config.toml
n_layer = 10
d_model = 640
n_experts = 64
experts_per_token = 4
d_expert = 128
d_shared_expert = 256
activation = "swiglu"
moe_layers = [1, 3, 5, 7, 9]
router_score = "sigmoid"
normalize_top_k = false
routed_scale = 0.5
balance_loss = 0.00242
balance_bias = true
router_noise = 0.1
init_std_router = 0.00608
lr_router = 0.000295
n_head = 10
n_kv_head = 10
head_dim = 64
vocab_size = 8192
norm = "rmsnorm"
norm_place = "pre"
norm_eps = 1e-05
positions = "rope"
rope_base = 10000.0
rope_fraction = 1.0
qk_norm = false
attn_scale = 0.125
tie_embeddings = false
parallel_block = false
init = "normal"
init_std_qkv = 0.0159
init_std_o = 0.00355
init_std_up = 0.0159
init_std_down = 0.00216
init_out_by_depth = true
optimizer = "soap_variant"
lr = 0.00144
lr_mult_qkv = 0.7
lr_mult_o = 0.662
beta1 = 0.95
beta2 = 0.99
lr_head = 0.00568
grad_clip = 1.0
warmup_steps = 200
schedule = "wsd"
decay_fraction = 0.666
decay_shape = "linear"
final_lr_fraction = 0.05
batch_tokens = [65536, 131072]
seq_len = 512
doc_mask = true
z_loss = 1e-05
train_tokens = 545900000
steps = 5794
dataset = "wikipedia_en"
Below are experts of layer 7 (counted from 0) of a mixture-of-experts language model. Rows are named router (the router's row for the expert) and show model dimensions 256-287. Each number is 128 + 24 x the weight over its row's rms, rounded and kept within 0 to 255. Numbers have three digits each.
After each expert's rows: "gets" lists some tokens that make up at least twice as much of what it gets as of all text; "comes after" lists some tokens at least twice as common just before its tokens as in all text. This comes from a sample of Wikipedia text that the model never trained on. Tokens count by the router's weight.

# expert 29
router:178145113122140130182166100093120191140102172193118112151120148173150108126143143112125093164096
gets: " the", " The", "The", " its", "the", " his"
comes after: " of", " in", " at", " to", " for", " on"

# expert 18
router:157111132140108170118163121124122125146121132120140142136125138113130084090133128077132128128086
gets: " 2", " 1", " 3", "1", "2", " two"
comes after: " |", ".", " (", ":", "–", "|"

# expert 55
router:143149124121098145144168081146131135119133140143171123138139126179144128129159120123128117136102
gets: "-", "us", " species", "a", "ini", " Genus"
comes after: "\n", "us", ":", " species", "a", "cc"

# expert 50
router:154116116141149133164125126108139151154146137187149120144091112177135137131144147112121131147144
gets: "|", "-", " |", "  ", " •", " No"
comes after: "\n", "|", "-", "  ", " No", " 1"

# expert 57
router:150108089144110109156134102122154141115141154161161130199133155119161147118146126097122098122109
gets: "-", "–", "/", " under", "_", " /"
comes after: "\n", "-", "|", " 2", " 1", " 3"

# expert 16
router:167123142103113111156125094142157124119121126171133107139097137172135124152175121095116117118112
gets: "\n", "\n\n", "  ", "=", "-", "\n "
comes after: " |", "|", ".", "=", ")", "\n\n"

# expert 13
router:155120097151175141113120109141107151150173126158140109154107108148125130150148134083139159133143
gets: " of", " by", " the", " his", "s", " with"
comes after: "'", " of", "s", " by", "ed", " with"

# expert 31
router:137110131121075144101174103091127133135146132137121136134094124131145084112120125100123136147089
gets: " 1", " 2", "1", " 0", " 3", "2"
comes after: " |", "–", " (", "|", ":", "."

# expert 48
router:128109133133136136123141124116144146110130123148104117182118159140144121158177106108129067177155
gets: " |", "|", " on", ";", ":", " On"
comes after: "  ", " 0", ")", "%", "0", " 1"

# expert 60
router:158094105143167174078150106128124127113148125128108117221126144125132110168149105136105127171134
gets: ".", "\n\n", "=", "\"", "'", " \""
comes after: ".", "\n\n", "=", "\"", " =", " U"

# expert 63
router:172128124125122122106172133109126162138117139153119119167114133127129098129191115100085129145104
gets: " as", " that", " In", "ing", "ed", " with"
comes after: ".", ",", "\n\n", " to", " he", " and"

# expert 47
router:123109142133154155115120107108145136121139122156146117144125132148149134120151119135129105158148
gets: " |", "|", ";", " /", " MPC", " information"
comes after: "  ", "\n", " 0", ")", "%", " 1"

# expert 24
router:152138094124166104141153135104079144146117135142189134154148127127144106103146147132130143136150
gets: "=", " =", ":", "\n\n", " a", " Award"
comes after: "=", "\n\n", " =", "\n", " Award", " also"

# expert 43
router:172098105135114134130124134129107159138109133158076133119099106126155139130089087112114098113150
gets: " and", " to", " that", " he", " which", " or"
comes after: ",", "s", " that", " where", " which", " but"

# expert 25
router:122128128134163152135112101119113111169090102120128159158119150136127132108147161145125104128087
gets: " a", " one", " two", "t", " first", " an"
comes after: " a", " the", " in", " for", " of", " an"

# expert 35
router:177130116097163164142159107133118142153120133163111158147122119124112136147132098105115141146110
gets: "%", " 0", ".", "0", "9", "5"
comes after: ".", " |", "%", ",", "0", "2"

# expert 26
router:141158147153161149139134102088146124139147127152106098153108159109152138140116136139128104131100
gets: "-", " a", "ed", "d", " new", "ted"
comes after: " a", "-", " an", " A", " is", "–"

# expert 52
router:169147087127149132116173108100150118094179135153171144145136115122136122127180128108099119152121
gets: ":", ")", "–", "19", " 18", "18"
comes after: ",", " (", "–", "19", " 18", ")"

# expert 51
router:129112135126145129150140141160155121129123163151136127187080141158151112130162126119105105115136
gets: "=", "\n\n", "\n", " =", ".", " ("
comes after: "=", ".", "\n\n", " =", ")", " career"

# expert 36
router:129135129098173111132112117095129182136120116143151151146077112183141140144140162122127065122126
gets: "  ", " the", "–", " +", " 0", " −"
comes after: " |", ";", " at", " 6", " 3", " 2"

# expert 9
router:157131145150094149133133154121156168113137135168154112143157083128159118145115121134146147160152
gets: "|", " the", " The", "-", " \"", "The"
comes after: "\n", "y", " The", "'", "k", " \""

# expert 56
router:142141130155123158139126110111122143129129134124153134151140113131134128113197122079125141133103
gets: ")", "\"", "%", "}", " 2015", " 2018"
comes after: " in", ",", " 18", "–", "19", "|"

# expert 32
router:184078157138131124136155096143113162110104142162150123156109135170187107139144121128111123118138
gets: ",", " and", ";", " but", " or", " while"
comes after: ",", "s", ")", "\"", "e", "er"